Experts of a small language model.
Experts: 224 SwiGLU neurons an expert, 2 picks a token, a softmax router.
Training: a variant of Muon for the experts, 281M tokens.
Below are experts of layer 5 (counted from 0) of a mixture-of-experts language model. Rows are named router (the router's row for the expert), gate (a neuron's input weights, with its number), up (a neuron's input weights, with its number) and show model dimensions 80-159. Each number is 128 + 32 x the weight over its row's rms, rounded and kept within 0 to 255.
After each expert's rows: "comes after" lists some tokens at least twice as common just before its tokens as in all text. This comes from a sample of Wikipedia text that the model never trained on. Tokens count by the router's weight.

# expert 0
router [131 165 169 149  73 183  94  89 144 116 153 192 168 184 133 121 147 131  78 111 160 136 136 172  90 142 129 146 101 117 148 172 140 125 157  88  85 110  78 130 133 127 121 169 169 169 130 138 205 148 195 157 127 114 129  55  96 124 137  82 157 138 157  81 177  64 137  97 129  97 135 148 119  83 132  98 119 140 179  89]
gate1 [ 84 142 109 128 112 151 126 143 151 124 135 144 179 152 125 121 175 127 127 156 132 132 100 112  76 126  95 145 101 104 111  78  64  92  90 125 182 128 111 183 122  80 130 107 138 160  69 155 102 147  96  67 120 122  98 150 149  88 101 111 175 185 130 126 167 111 150 103 129 124 112 187 131 151 118 133  87 110 132 135]
up1 [101 153 128  78 138 152 127 129 144 161 186 119 106 187 118 180 125  87  62  87 107 164 142 134 130  94 161 149 107 111  73 111 182 118 112 155 133 160 138 100 145 118  83 155  87 109  94 138 101 121  94 154  83 155 146 167 143 109  85 154 179 120 153 146 133 163 132 193 144 171 138 128 108 197  94  84 150 133 144 114]
gate2 [135 140 146 175 124 136  89 110 107 141 190 128 146 146 152 124 141 116 127 164 162 135 142 154 182  94 149 124 119 134 174  94 128 134 161 133 110 183 167  79 110 152  71 143 136 154 136  92 110 109  94 110 112  81 101 100 116 232 104 113  99 111 122 151 130  61 203 101 100  70  78 119  76  95  63 128 169 135  82 162]
up2 [133 128  98  87 168 133 134 113 128 116 134 130 140 150 169 131 133 153 143 187 135 145 101 131 169 141 103 116  85 127 115 123 130 104 103  94 128 164 235 150 179 126 136  64 126 115 112 102 174 158 170  95 147  63 149 150 140 166  95 142 210 117  81  97 116 156 152 140 138 122 122  88 118 110  99 147 137 151 144 147]
gate3 [133 124 145 120 108  50 145 174 125  95 112 194  70 183 115 109 149 189 100 117  75 114 100 155  96 173  22 188  77 136 195 101 108 106 166 133 155 156 121  90 140  89 111 101 146 138 193 176  69 104 136 124 150  97  90 166 164  63  89 117 147 133 120 123 154 113 145 178 148 156  78 135 126 121 126 143  85 154  70 121]
up3 [ 91 103  89 158 109 187  93 159 159 125 137 128 152  89 157 130 164  80 113 159 117 113 148 116 137 167 151  82 157 117  70 127 137 133  87 142 147 123  98 170 106  90  99  98 116 159  80 104 161 107  79  73 110 177 143 149  73 129 132  67 161 190 159 131 141 149 115 154 110  61 160 166 203 181 121 155 129 113 105 147]
gate4 [195 154 102 172 167 132 138 165 136 151 121 111 126 114 161 125 118 148  77 135 133 102 102 156  93  52 141 177 102 140  98 138 109 143 123 186 108 136 123 119 139 136 130  98 129 114 105 162 117 194 167 144 126 120 117 123 117 148 123  67 127 140 110  90  98 170  95 113 164  72 121 173  73 107 160 152 125 138 140 119]
up4 [123 157 157 146 132 166 103 143 178 142 127  93 144  39 108 137  49  75 100 154 114 101  73 125 131 135 135 169  53 118 156 128 220 145 159 114  69 128 112  68 161 200 146 168 114 108 107  83 118 109 118 154 124  68 146  91 165 117  53 166  83 132 160 116 127 132 144  85  96 110  97 134 100 108  92 133 127  83 103 110]
gate5 [ 85  86 141 101 109 109 147 114 123 148 120 136 123 104 115  98 122 126  94 121 162 142 122 169 136 141 112 128 149 148 183 135 138 118  87 157 108 142 115  98 135  96 137 114 167 153 116 164 172 144 176 120 150 138 139 160 127 135 157 125 127 133  94 171 116 153 104 101 152 147 129 173 121 138 109 111 117  96 111  59]
up5 [130 118 156 161 123 222 175 133 111  40  94 126 158 156 143 146 152 146 163 116 135 121 161 118 104 143 138 113 126 149 127 145  77 157  81 131 149  89  78 131 135 134 113  99 138  91 127 170 166 137 190 102  61  45 142 132 165 177 143 117  92 177  42  92 120 161 107 157 148 151 110 183 150 138 129  85 150 118 147 187]
gate6 [153 144 148 133  59 106  77 189 144  95  76 130 134 117 157 121 171 177 116 145 185 141 145  88 111 123 135 137 146 148 118 104 151  95 103 147 163  86  94 111 125  82 140  90 139 148 131 132 148  62 119 153 154 106 134 155 125 128 110 110 130  98 123 119  89  50 133 104 113 105 160 142 108 108 144  89 169 136 104 143]
up6 [127 110 142  92 177 100 170 147  97 148  35 104  87  88 135 149 155 104 118 107 133  97  92 101  91 107 125 149  80 119 139 130 133 151 116 119 185 129 106 137 112 169 188 147 156 172 127  72 137 115 194  76 145  95 117 156 146 147  52 155 160 118 147 118 166 132 161 141 134 126  80 121 183 129 134 119 106 186 103 113]
gate7 [136  95 143 101 118 104 118 161 133 113 123 162  97  79 126 115 128 151 125 168  97  47 104  55 108 151  92 146 110 157 125 124 117 146 110 120  78 132 152  39 160 100 134  72 165 152 146 114 162 173 181 123 139 152  80 244 151 151 118 132  71 140 119 112 160 112 129 156 110 163  65 125 136  71 106  93 171  74  67 104]
up7 [ 70 121 162 116  93 153 151 137 134  90 104 148 132 111 129  99 164 131 127 225 122  60 160 157 139 170 137 137 147 103 165 125 133 185 222  86 112 151 132 120 138 140 119 129 129 157 178 148 158 116 135 140 142 119  47 123 118 165 154 128 152 128  58 100 171 107 108 127 121  68 138 138 153  86 151 115 135 149 129 106]
gate8 [185 144 132 135 105 121  89 116 132 122 179 166 100 128 151 147 203 166 123 142 185 203 152 157 101 110 158  88 111 160 163 100  89 154 162 120 111  94  95 119 163 136  64 159 135 141 191 117 132 131 107  94 131 124  77 115 151 114 102 112 116  89 148  54 122 156 198  62 104 134 166 146 133 183  97 124 162 125  91 124]
up8 [156 158 185 117 174 132 146  92  84 150  96  77 151  54 192 118 113 125 106 126 180 104 123 171 132 135 108 123 204 157 159  93 103  86  54 111 164 148 119 127  99 161 204 149 137 140 123 100 164 130 127 116 109 114 121 104 108  74  77  89 113  84  96 167 155 111  70  91 156 176 144  79 104  97 135 129 118 134 118 157]
comes after: " of", " and", " to", " a", " in", " is"

# expert 4
router [125 151 151 169 139 126 106 141 140  76 131  70 134 143 127 187 109 172 135  82 129 143 176  96 113 116 137  92 114 159  75 129 165 171  98 170 121 144 176 197  77 198 144 151 106 140 124 126 127 168 135 107  97  75 121 172 134 125 139 123 131 161 128 183  93 150 117 152 120 133 108 106 160 104 153 145 109 144  96 107]
gate1 [177 148 175 109  92 164  96 112 197  61 206 153 162 158 144  73 103 122 133 153 107 134 153 106 165 131 147 126 182  98  97 131 101 111 141 148 114 161 203 158 187 128 126 108 108  87 127 139 106 115 161 114 102 147 114 118 114 171 139 160 112 128 113 138 100 106 113 109  95  92 187 152 165 110 147 166 137 124 121 126]
up1 [ 94 192 151 109  84 148  78 101 111 110 102 124  55 105 188 122  83  59 122 139 123  87  78 166 124 161  82 109 170  93  60  95 160 118  95  94  89 127 103 167 118 106 113 116 143  84 150 128 153 104 123 103 115 156 116 125 127 108 125 153  99 161 105 115 171  99 106 128 156 145 125 130 155 138 110 120  79 148 174  95]
gate2 [174 145 181 107 113 130 162 150 106 126  74 134 150  86 172  91 109  93 155 139 115  92  82 128 137  87  78 135 116 166 164 114 116 167  93 206 136 166 125 120  26 155 160 131 142 119 127  89 119 161 100 127  78  75 139 139 121 118 121  76  82 127 160 136 124 186 170 120 139 112  69 128 100 131 159 118 128 177 135 217]
up2 [135 113 129 111  94 142 122 117  75 147  95  70 146 116 192  91 114  84 181 100 160 150 166 140 165 159 140 152 173  62 145 111  98 151 113 114  50  93 137 119 142 141 114 158 105 144 131 126  81 149 144 166  81 141 123  80 148 137 121 184 138 151 114  83 140 149 193 160 120 123  72 146 110 155 143 178 158 160 114 180]
gate3 [129 136 118 153 137 168 153 122 112  97 145 134 118 133 115 100  75 148 128 138 150 141  58  80 155  89 112 131 141 133 123 109 163 120 173 127 172 106 147 130 120  76 130 148 111 110 183 116 159  85 181 164 118 151 114 155 112 126 198  67 139 183 112 165  94  80 140  95 107 165 148 142 151  80 132 145 184 108 107 122]
up3 [138 184 127 114 105 123 100 119 136 111 160 158 115 130 128 122 134  83  93 141 196 207 107 112 204 112 113 143 132 138 120 139 167 130 109 139 104 140 118 130 102  95 164 128 117  83 128 136 170 148 126 166  88 111 158 124  92 125 144 101 121 179 118 131 101  73 155 156 118 142 123 115 138 104  62 123 169 137 137 112]
gate4 [165 111 128 145 114 117 123 115 111 122  55  98 155 138 150 150 135 199 122 146  58 182 216 114 171 147 142 101  93 161 122 114 123  69 128  98 141 101 197  97 116 174  98  76 173 118  96 119 134 103 138  65 151  91 172 149 101  90 104 144 126 182  89 130  91 114  74 194 173 119 186 145 128  86 152 127 121 160 128 130]
up4 [ 72 132  88  91 139 160 102 132 160  74  91 156 107 110 108 151 151 165 158 110 166 164 154  92  82  95 121 149  75  88 124 167 141 127  63 187 123 110  92  53 160 128 127  97 134 108  91 164 155 110 153 135 120 111  97 172 128 123 187 142 122 127 146 179 120 118 135 129 124 120 115 137 108 104  97 168  67  96 141  69]
gate5 [107 110 168 181 166 156 124 163 168 156 103 123 158 175 128 173 143 181 136 101 186 109 120 152  67 154 120  89  88 120 125 127  99 179 155 163  25 130 109 100 128 133  91 123  75 154 131 152 134 187  64  78 141  76 132 137 118 125  55 164 138 126 159  88 132 113 134  74 140 189 133 141 122 109 125 111 124 135  84 144]
up5 [117 169 134  87  45 169 100  99 112  98 110 168 154 138  72  82 132 158 123 100 138 136 112 130 138 124 114  77 137 108 112 132 135 187 217 108 180  79 140 114 157 113 156 153 172  87 184 142  84 112  78 124 120 155 129  93 165 186 138 143 145 140 143 171  70 179 117 111  91 135 134 139 175 171 118 112 160 101 115  82]
gate6 [143 105 130 141 140 164 132 152  75 102 170 162 110  89 105 179 114  89 147 197 109 144 163 117 140 180 159 126 115 155 150 128 120 133 105  59 137  33 195 109 101 125 123  83 106  76 192 133 118 144 130 165 138 132 118 101 160 141 108  77  69 109 151 129 107 130 172  83 187 134 155  89 105 118  84  46 125 156 142 113]
up6 [161  91  80 131 113 158 144 135  94  92 156 165 135 170 128 133 105 132 159 123 114 161 153 142 133 127 173  93 113 118  71 104 152 173  85 160 127  69 175 177 131 117 110 140 146  84 176  96 164 182  97 134 115 135  72 155 104 147 129 137 107 124 138 146  87 189  89  94 181 145 136 153 122 149 125  94 137 139  91 140]
gate7 [155  55 128 111 167 113  38 155 109 138 127 115 139 131 108 114 109 176 101 106 152 162 119  78  70 145 123  86 148  91 133 142 137  96 203 174  73 148 136 170 154 150 140 145  90 173 116  89  90 147 172 123 110 106 100  90 171  99 125  62 123 122 119  83 126 130 118 122 161  82 148 122 132  95 136 152 111 109 175 104]
up7 [147 154 136 139 106  73 130 147 121 159 128 156 150 179  97 158  78 123  83 122  66 146 150 145 136 121 140 207 148 164  98 127  92  89 109 150 126 144 119 106 135 146  49 123 150 183 124 146  89 120 172 127  62 126 125 149  52 150  72 134 136 117 134  85 128 136 136 167 112 128  72 105  87 163 134  76 147 148  99 140]
gate8 [ 75 197 124 100  72  60 153 125 118 115 149 103 121 115 167 132 102 110 142 120 165  74  65 134 138  46 193 114 186 129 137  98 123 167  97 121 142 118 205 183 119 151 126 113 157 161 102 145 145 142 113 161 175 146 166  75 119 118 126 131 120 168 125 140 126 130 137 113 118 149 158 135  86  90  80 133 109 134 108 158]
up8 [166 115 130 192 147 141 127 113 112 127 102 165 204  92 138  74  96 132  94 168 187 111 145 152  64 168 108 134  84 174 105 121 126 102 140 122  57 115 145 136 165 122 135 158 115 144  97 101 149 169  91  73 171  72 179 123  85 127 121  94 127  77 130  95 149 148 128 137  90  27 132 101  88 114 134 159 104 147  82 170]
comes after: " |", " ", "|", "–", ";", " New"

# expert 7
router [141  90 130 147 185 135  86 156 142 165 164 151  67 118 141  56  97  97 124 191 125 138 120 107 148 120 170 150 208 119  89 129  87 142 113 112 173 105 160 115 142 122 126 112 137 138 155 135  75 132  90  86 143 120 137 247 157 179 147 156 106  95 146  78 129 125 138 142  99 100 143 151 116 177  97 135 111 116  87 187]
gate1 [ 98 154 154 135  92  81 170 108 134 150 164 126 150  70 153 136 148 103 148 146 154 144 159 100 155 103 158 137 170 129  81 163 113 135 155  73 164 124 133 139 126 153 107 148  90 119 175  83 108  65 145  96 151 164 217 162 154  92 164 156 160  67 137 132  72 168 126 117 136  97 121 191 132 123 101 116 147 149 124 137]
up1 [139 196  92 136 140 104 109 169 153 120  95 143 114  91 100 121 146 143 110  66  87 109 137 122 176 141 135 110 173 111 187 113 121 108 122 159 113 124 196 108 112  69 118 105 172 121 174 106 100 147 126 121  78 170 144 132 175 111  92 130 149 147 186  71 108  40 149  98 128 106 130 101  91  88 154  81 128 117 135 111]
gate2 [131 153 179 117 200  72 138 169  44 148 100 147 162 120 164  85 192 147 168 143 169 113 114 115  78 167 143 108 104 123  79 120 140 124 160 195 118 178 114 108 105 109 124 131  73 164 184 125 134 142  99 146 130 186 183 150 117  83 181  96 146 176 165  98 112  87 157 140  91 126 202 145 145 124 121  70 182 180  92 104]
up2 [140 107 121 159  80 189 107 103 147 178 117  86  82 103 139 215  88 178 166 142 104 161 143  99 157 115 120 119 143 125 190 145 138 123 122  80 124  81 128 159 122 108 123 154 161 151 102 128  75 170 160 130 142 130 138  99 113 170 117 112  82 102 120  78 178 168 117 128 117 133 106 148 114 146  92 112 115 109  77 164]
gate3 [141 163 133 144 132 177 150 133 149 111 103 137 113 139 141 109 165  67 155 156 161 131 129 112 137 170 163  82 120 110 215  92 105 146 167  95 111  95 110 115  95 130 136 149 122 153 142 152 160 115 149 122 123 146  33 176 175  91 151 174 167 164 111  90  98  91 124 118  99 159 140 183 133 121 173 150 127  99 128 109]
up3 [156 108 154 154 119 125  53 175  51 135 122 195 153  68 114 128 180  68 100 125 148 185 111 120 108 156 141 128 136 132 198 134 125 130  82 240 160 132 120 162 107  92  92 135  87 209 144 134  79 156 100 105 129 134  68 125  81  90 146 131 190 130 166  93 143 161  76 123  97 171  95 124 137 191 155 119 141  89 130 131]
gate4 [138 131  84 110 140 133 130 162 116 145 101 126 157  94  95 104 153  96 136 142 134  91 101 133 123  85  92 166 121 147 106 121 124  83 143 154 150 106 142  97 164 126 108 131 159 137  85  85  89 120 107 139  91  80  87 163  39 118 163 146 132  98 159 157 139 127 122  98 120 132  79 139  71 113 123 182 156 133  75 145]
up4 [130 157 159  83  90 100 121  89 185 180 164 140  38  73 101 188 153 136  90  76 123 131 125 123 157 162 188  69 101 110 146 105  91  89 128 158 113 140 163 128  99 122 142 150 126 151 128 123 139 115 125 111 143 193 140  66 119 111 214 141 147  80 108 170  88 108 181 123 111 159 125 105 112 133 150 145 140 102 140 150]
gate5 [114 106 111 104  98 152 117  91  85  88 160 158 105 106  91 133 160 134 101 134  99 104  87 132  79 150 146 121 100 155 162 105 105 138 155 141  92 147  78 166 155 148 113 133 128 170 127 157 141 107 127 191 161 119  88 152 149 166 128  86 128 171 103  63 131 107 133  68  76 136 115 143 103 114 117 124 152 157 142 149]
up5 [ 72 121  88 111 124 151 125 146  53 103 180 154 113 123 125 126 148 128 142  95 109 138  73 115 145 127  96  90  86 221 167 132 142  98 110 151 129 181  70 152 161 149 150 145 126 182 131 155 109 130  83 165 140  71  46 208  85 199 138 107 131 127 104  94 169 147 113 114 116 146 124 131  48 146  69 102 167  98 157 118]
gate6 [102 103  81 112 113 156 144 153  85 145 139 127  98 104 150 105 114 165  98 117 142 162  81 132 106 144 137 134 112 191 146  87  99 168  96 123 112 145 109 103  86 118 138 118 157 162 122  66  95 199 125 185 121 146 148 124 152  96  93 172 116 115 167  82 192 115 130 112 135 135 150  83 127 158 156 116 108  96  84  89]
up6 [140  90 145  67 162 159 160 121  96  97  78 197 111  88 112 140 120 136 104 185 105 141 141 175  58 160  86 148 169 134 145 119 108 115 130  81 196 139 187 140 149 141 139 122 124  97 140 136 148 152 119 155 133 169 163 140 104 111 131 121 167 115  62  36 125 132 120 117 174 116 111 140 142 128 189  93 125  83 124 117]
gate7 [136 139 140 135 109 137 121 149 101 134 158 169  50 102 103 170 164 147 143  75 110  97 130 139 157 108  79 141 144 154 125 144 129 112 123 162 133 116 173 161 118 128 125 115 105  90 144  77  98 137 142 109 162 121 185 165 122  93 120 177 112 160 100 142 159  75 143  97 125 150 142  92 119 123 167 107 128 134 181 139]
up7 [110 138 133 110 169 114 124 117 153 112 105 155 105 183 114 119 107  93 206  96 149 126 122 135 137 103 119 132 104  77 216  87 155 119 134  74 158 137 117 184  96 174 128 237 108 148 122 132 117 109 153 136 113  91 113 126 140 168 130 125 180  87 147 109 142 123  74  98 185  96 132  80 166  92 151 143 172  47 116  79]
gate8 [ 63 105 145  82 132  90 108 124 123 124 134 151 129 160 157 149  91 148 113 156 132 100 157 158 100  86 135 157 139  70 133 144 132 195  93 142 164 188 181  91  54 100 124 199 166 137  67 130 157 104  98 136 156 114  62 134 195  66 161  53 148 119 113 213 116 156 177  65 163 126 193 109 141 202 136  68  71  56 195  83]
up8 [ 97  59  99 104 144 116 143 145 152 155 160 178 111 125 128 125  75 147 153 118 105 114 125 175  45 150  70 158 182 103 161 141 128 179 162 131 100 139 153 153 125 121 130 162 154  62 139 153 204 126 101 138 119 120 189 120 134 163 148 117 126 148 137 154  97  98  89  91  98  86 144 159 138  91 118  86  68 146 150 154]
comes after: " the", " a", " was", " and", " to", "'s"

# expert 1
router [116 126 122 101  85 121 122 122 156 178  89 141 148 137  91 116 116 141 158 127  96 144  88 164 138 129 114 152 168 131 104 129  79 148 132 115  96 160 106 140 141 182 171 169  88 113 177 106  66  67 139 101 127 187 140 140 140 142 156 179 104  92  66 109 130 132 109 100 133 101 140  66 120 160  94 148 167 189  88  94]
gate1 [162 116 167  91 128 141 184  69 117 157 149 135 140 131 133 113  94 116 139 139 129 145 131 171 131 117 122 139 116 127 135 137 129  95 166  35 114  92 121 120 162 154 111 154 138 118  99 120 117  70 147 141 114 147 145  76  64 138 139  93 124 130 178 110 133 144 121 143  81 107 134 135 157 136 121 212 127 152 138 126]
up1 [108 136 154 109 111 123 128 156 159  88 173 104 149 165 125 103 198 101 101 134 207 101 154 134  89 158 131 140 172 147 169 127  72 137 134 139  45 112 103 139  80 128 158 154 119  98 113 118 102 109 141  55 140 143 123 168 120 109 170 134 194 124 137 142 135  69 150  96  62 100 126 206  89 102 146 174 166 160  87 107]
gate2 [108  80 168 121  74 200 116 169  78 121 109 121 137 125  93 114 118  92 127 155  92 167 147 102 188  74 195 163 115 120 174 174 127 152 168  92 124 118 149 112 136 132 155  59 147 134 132  76  61 169 136 144 162  91  70 138  90 172 188  78 154 100 139 203 112 141 181 130 131 157 101 152 103 148 133 131 113  70 101  79]
up2 [170 134 107 112 116 103 134 140 151 138  89 114  88 106 164 132 132 100 116 127 131  62 148  74  91 128 176  81 157 177 132 133 124 169 125 124 142 177 120 142  60 102 136 148  80 155 131 132 118 125 191 121 122 177  37  91 160 120 122 122  42  70 133 162 182 103  84 177  95 118 124 104 105 101 167 158 149 148 111 113]
gate3 [171 174 165 107 132 133 157 124 151 113 116 125 127 125 124 121 153 151  83  81 105 154 109 101 152 138 110 158 172  97 110 162 121  88 144 160 128  90 153 134 139 140 125 157 150 140 151  73 167  53 127 147 171 100 114 110 179 145  91  97 120  90 116 148 106 153 104 116 132 109  93  45 165 119 101 124  62 151 157 119]
up3 [108  89 194 149 102 165 102 135 203  95 119 154 142 167  97 130 120 137 144 105 154 132 155 179  86 107  22 158 130 146 129 157 122 117 128 121 114 117 130 104  94 114 104 125 153 140 109 100  79 110 137 137 125 138 110  99 112 133 153 113 132 123 114 127 168  99  62  95 191 114 110 163 121 128 151 167  89 169  82 107]
gate4 [112 171  43 130 108 116 147  86 162 143  78  96 114 106 122 169 107 101  65 108  87 112  85 133 117  72 114 143 139 119 142 173 122 130 150 121 199  80 119 146  50 156 172 151 115  85  96 155 148 177 129 194 172 163 106 128 110 106 120 121 143 131 113  81 125 138  70 135 135 108 151 130 135 201 125  92 137 129  99 154]
up4 [145 159  63 123 160 167 120 120 112  91  94 196 118 194  87 148 145 141 146 104 131 156  88 138 105  84 170 172  85 192 120  92 154 112 136 145 116  92 152 140  98 124 192 133 163 120  98 106 173 184 105 109 130  90 174 148 130 105 143 126 148 187  97 158 106 129  85 159 130  76 131 131 111  88 118 173 127 111 127 171]
gate5 [ 98 114 170 148 108  72 123  92 140 150 156 165  91 134 128 139 130 172 117 163 172  90 148 108 177 152 141 128 147  92 116  96 156  87 100 114  97 158 154  29 104 157  90  93  76 140 169 107 143 139  83  96 104 121 161 161 139 157 133 171 130 118 120  84 128 116 124 192 141  73 121 106 144 114 136 112  97 128 129 118]
up5 [133 158 132 100 128 193 128 181 126 140 128 192 117 131  71 147  77 124 104 113 128 103 133 134 127 186 128 152 167 153 125  88 136  89 126 118 150 126  78 152 114 158 109 188 201 162  78 171 153 149 166 176  88 167 101 154 108 139 176 187 191 140 106 128 138 155  91 234  98 101 136 107 105 105 119 144 162 115 139 166]
gate6 [ 99  75 160 158 141 115 161  87 110 146 159 150 105 185 113 158 108 113 126 133 110 140 134  83 150 187 138  79 153  80  96 137 146 139 180  96  91 116 161 137  90 143 163  97 106 113 196 126 194  89 135 112 117 133 110 136 131 160 157 150  97 114  82 111 102 109 150 105 117 115 122 154 122 100 105 100 134  90  83 119]
up6 [145 174  71 132 123 122 122 168 183 108 167 130  90  87 198 126 128 135  93 132 139 164 127 125 168 152 126 158 120  88 174 123  93  73 134 160  79 130  91 107 157 155 146 109 113 147  81  96 112 167 111 133 133 136 160 108 133 114 191 143 117 104 129  96  66  90 109 169 168 107 121 157  77 112  96 158 187 112  92  84]
gate7 [150 125 155  67  85 148 163 127  91  90 169 171 150 141 104  83 133 162 152 149 165 149 180 110 143 191 111 132 113 111 171 176 135 186 141 172 109 122 160 100 173 184 151  99 136 157 141 150 180 139 135 122 121 120 149 103 143 153 117 148  72 161  45 139 123 129 130 158 161 119 123 182  93 107 201 149 144  95 171 122]
up7 [102 131 113 101 151 156 121 162 120  65  80 173 141 200 104  37 108  94 200 151 124 128 131 133 154 131 162 185 155 124 118 110 114 114 128  36  73 145 101  95  90 158 158  96 119 129 113 107  90 134  61 132 184 156 168 142 132 163 154 170 148 101 170 138  98 147 122 120  77  80 111 163 133 136 142  89 190  78 156 148]
gate8 [129 110 143  66 125  95 115 123 157 120 134 128 144 139 129 134  61 136 104  31 107 173 130 127 134  77  70 136 138 119 121 162  90 152 189 126  61 114 154  76 135  82 139 130 173  80 166 127  90 153 148  75 116 116 150  99 102 111 192  92 174 117 102 157 129  66  55 120 128 125 154  99 157 170 131 126  90 114 131 117]
up8 [165 162 137 166 191 167 124 120 167 120 151 146 174 130  72  50  59 116 171 123 139 115  91 157  78 141 118 182 114  83 110 126  78 144 145 133 105 120 117  80  94 169 197 142 146  85 187 165 131 137 113 151 138 138 154 131 156 115 120 117  87  80 172 137 168  82  99 140 101 149  93  91 126 190 143 202 122 129 201  74]
comes after: "0", "9", "1", "-", "8", "=="

# expert 6
router [191 116 102  78  80 124 185 162 150 116  76 110 160 137 168 120 134 121 135 106  88 111 153 120 142 153  73 110  90 115 113 121 162 169 138 189 135 163 122 114 124 169  97 111 115 112 137  97 148 106 143 113 200 148 170 102 118 130  81 105 162 144  93 130 132 161 150 149 177 135 120 110 117  94 176  85 138 159 161 126]
gate1 [124 141 102 114  61 113 110 147 144 167 121  89 116 116 106 136 121 174 134 121  87 141 154  58  84 103 178  86 152 147 141 122 187 180 111 121  91  95 105 117 130 167 133 111  96  88 124 143 115 151 167 112  76  94 168  92 117 120 137 128 117 115 111 103  93 169 126 159  51 155 125 129 140  48 184 135 160 166  82 145]
up1 [141 132  91  75 115  91 146 169 104 105 187  89  94 144 156 169 131 108 185 125 108 142 122  87 116 130 172 181 116 155  68  81 133 124 165 143 143 127 104 179 134 169 133 119  81 107 139 191 198 131 189 187  84 173 115 158  99 134 107 143  82 110 161  99 173 166 145 147 127 151 179 117 135 155 134 109  53  68 111  86]
gate2 [175 156 173 123 150 182  99 144 163 156  75 149  84 136 136 138 106 124 195 132  87 130 133 125 102 139 149 114 126 213 165 107 158  76 120 108 190 161  36  76 148  90 219 128 152 117 161 143 105 178 129 120 132 100 200 107 165 158 137 117 164 122 140 163 144 125  83 147  86  81 144 126 157 158 118 147 174 118  60 161]
up2 [148 137 117 148 160  65 122 166  76  86 134  81 111 108 155  76 117 225 122 179 103 154 153  81 125  83 133 141 108 119 164 150 131 113 138 156 142 206 108 148 119 184  88 154 133 145 188 132 158 197 104 128 116 134 170 142 114 178  78 144 147 111  84 139  92 139 156 129 122 142 131 159 102 155 161 138  90  91 146 148]
gate3 [138 103 155 173 119 113 136 161 149 159 129 100 106  84 181 138 128  92 140 166  85 139 111 138 138 120 137 127 160  87 163  40  80 103  99 173 112 144  94  67 182 134 165 170 113 126  88 112  67 110 142 160 154 126  92 127 135 132 116  82 152 147  97 126 126 169 102 146 128 210 145 139 177 126 188  78 112  69 136  87]
up3 [ 60  79  88  84 127 197  76 160 141 123 131 128 143  75 128 165 136 141 100 121 154 100 139 145 140 214 164 117  98 124 122 160 107 168 140 111 156 122 143 165 108 138 121 147  97 105  82  41 160  54 122 103 117 110 125 155  87 102 119 131 108 143 166 112 121 141 180 158  90  89 150 134  83 137 102 116 142 119 128 148]
gate4 [176 160 144 103 182 113  97 132  73 152 105 108 128 122 162  89 167  92  86 142 151 171 148  99  84 155 129 128  74 115 101 120 117  67 142  58 148  83 117 134 137 118 166 165  70 126 130 178 109 103 102 159 144  95 159 131 111 137 157 124  83 176  80 147 118  73  75 140  90 134  83  96 123 161 122 155 119  56 149  97]
up4 [146 167 112 144  78 118 163 119 191 154 108 129 148 106 183 167 129 185 103 122 148  99 107 142 107  99 127  89 130 196  92 182 103  83 126 185 186 115 160  90 190 163  97 101  77 118 163 111  88 178 169 148  95 147 123  79 105 126 138 175 144 141 128 108 125 132  71 188 207 144 137 150  93 134 145 150 197 151 161  88]
gate5 [ 77 156  35 126 125 126 122 110 180 162 142 179 146  82 123 148  90 137 139 157  92  50 128 134 125 137 189 100 158 146  60  94 100  55 109 122  53 101  98 183 106 140 134 171 119 119 115 115 130 171  91 150 107 129 137 181  87 136  79 114 141  64 136 119 180 144  87 139  94 117  84 186 144  76 110 110  81 155 146 133]
up5 [118 129  56  90 123 164 120 133 112 150  65 233 165  92  98 109  94  97 140  70 101 129 114 166 154 177 190  77 158 134 183 179 150 122 144  99 102 145 110 159  40 169 122  87 121 136 122 134  91 127 120 147  90 134 101 149  91 175  86 135 198 169 113 152  70  99  66 181 146 115 164  82 100 103 119  74  99 125 101 160]
gate6 [159 135 152  52 150 116 124 187 122  84 138 108 134 194 113 132 119 113 146 144 168  98 154 148 123 142 156 109 141 102 124 183 167 127 165 124 207 148 190 133 137 100 104 128 151 176 148 132 129 184 139 123 109 139 117 100 101 126  98 157 167 154 193 101 109 107 192  95  90 155 163  81 137 108 140  78 129 154 117 108]
up6 [135  99 109  76 102 110 114 135 170 117 136 150 129 179  91 123 146 155 143 121 113 138 121 184 152 113 138 168  95 158 111 139 216 175 142 128 105 139 137 146 142 161 149 130 108 178 128 175 130 118 148 122 134 114  89 101 215 137 111  99 151  87 100 130 142 130  72  97 144 143 138 137 161 155 168  90 131  80 137 115]
gate7 [215 147 115  79 131 150 127 183  94  31 127 109  96 105 149 131 150 108  93 144 117 109 178 111 140 158 159 114 157  85 114 102 163 124  78  97 127  74 138  78 156  70 154 124 127  90 170 134 119 133 102 126 108 121 105 149 147 156 109 159 135 145 118  70 109 154 141 107 138 100 159 191 137  51 101 143 136 175  89  91]
up7 [144 188  58 108 142 135 114 177 130 159 145 149 109 116  43  97 138  93  77 111  97 155 134 168 118 178 182  75 151 170 139 162 107 111 125  92 156 104  91 140 121  95 146 105 125 108 113 167 144 114 123 154 157 151 128 170  84 157 118 115 102 119  89 113 184 111 125 112 121 157 175 139 119  90 167 146  76  80 139 146]
gate8 [141 132 117 131 132 182 136 119 160 143 144 113 114 122 136 195  62 139 114  93  36 145 134 112 125 139 145 107 162 120 134 156  97 173 115 109 113  59 142 182 146 150  90 139  82 159 143 131 114 101 107 128 133 159 162 155 136 103  86 105 111 112 113  77 147 139 116 158 133 148 165 118 160 119 115 191 101 149 125 112]
up8 [120 154 136 153 157 110 152 115 120 133  87 141 152 224 118  97  96 123 127 109 194 117 116 112  91 123 121  81 158 113 154 101 127 173 119 148 135  78 185 187 180 140  82 119 142  90 155 134 123  74 120 177 166 104 135 125 142 123 199 147 140 121 109 164 135 153 143  65 139 151 207 106 170 145 199 169 115 173 130 125]
comes after: " ", "2", "1", "-", "3", " ("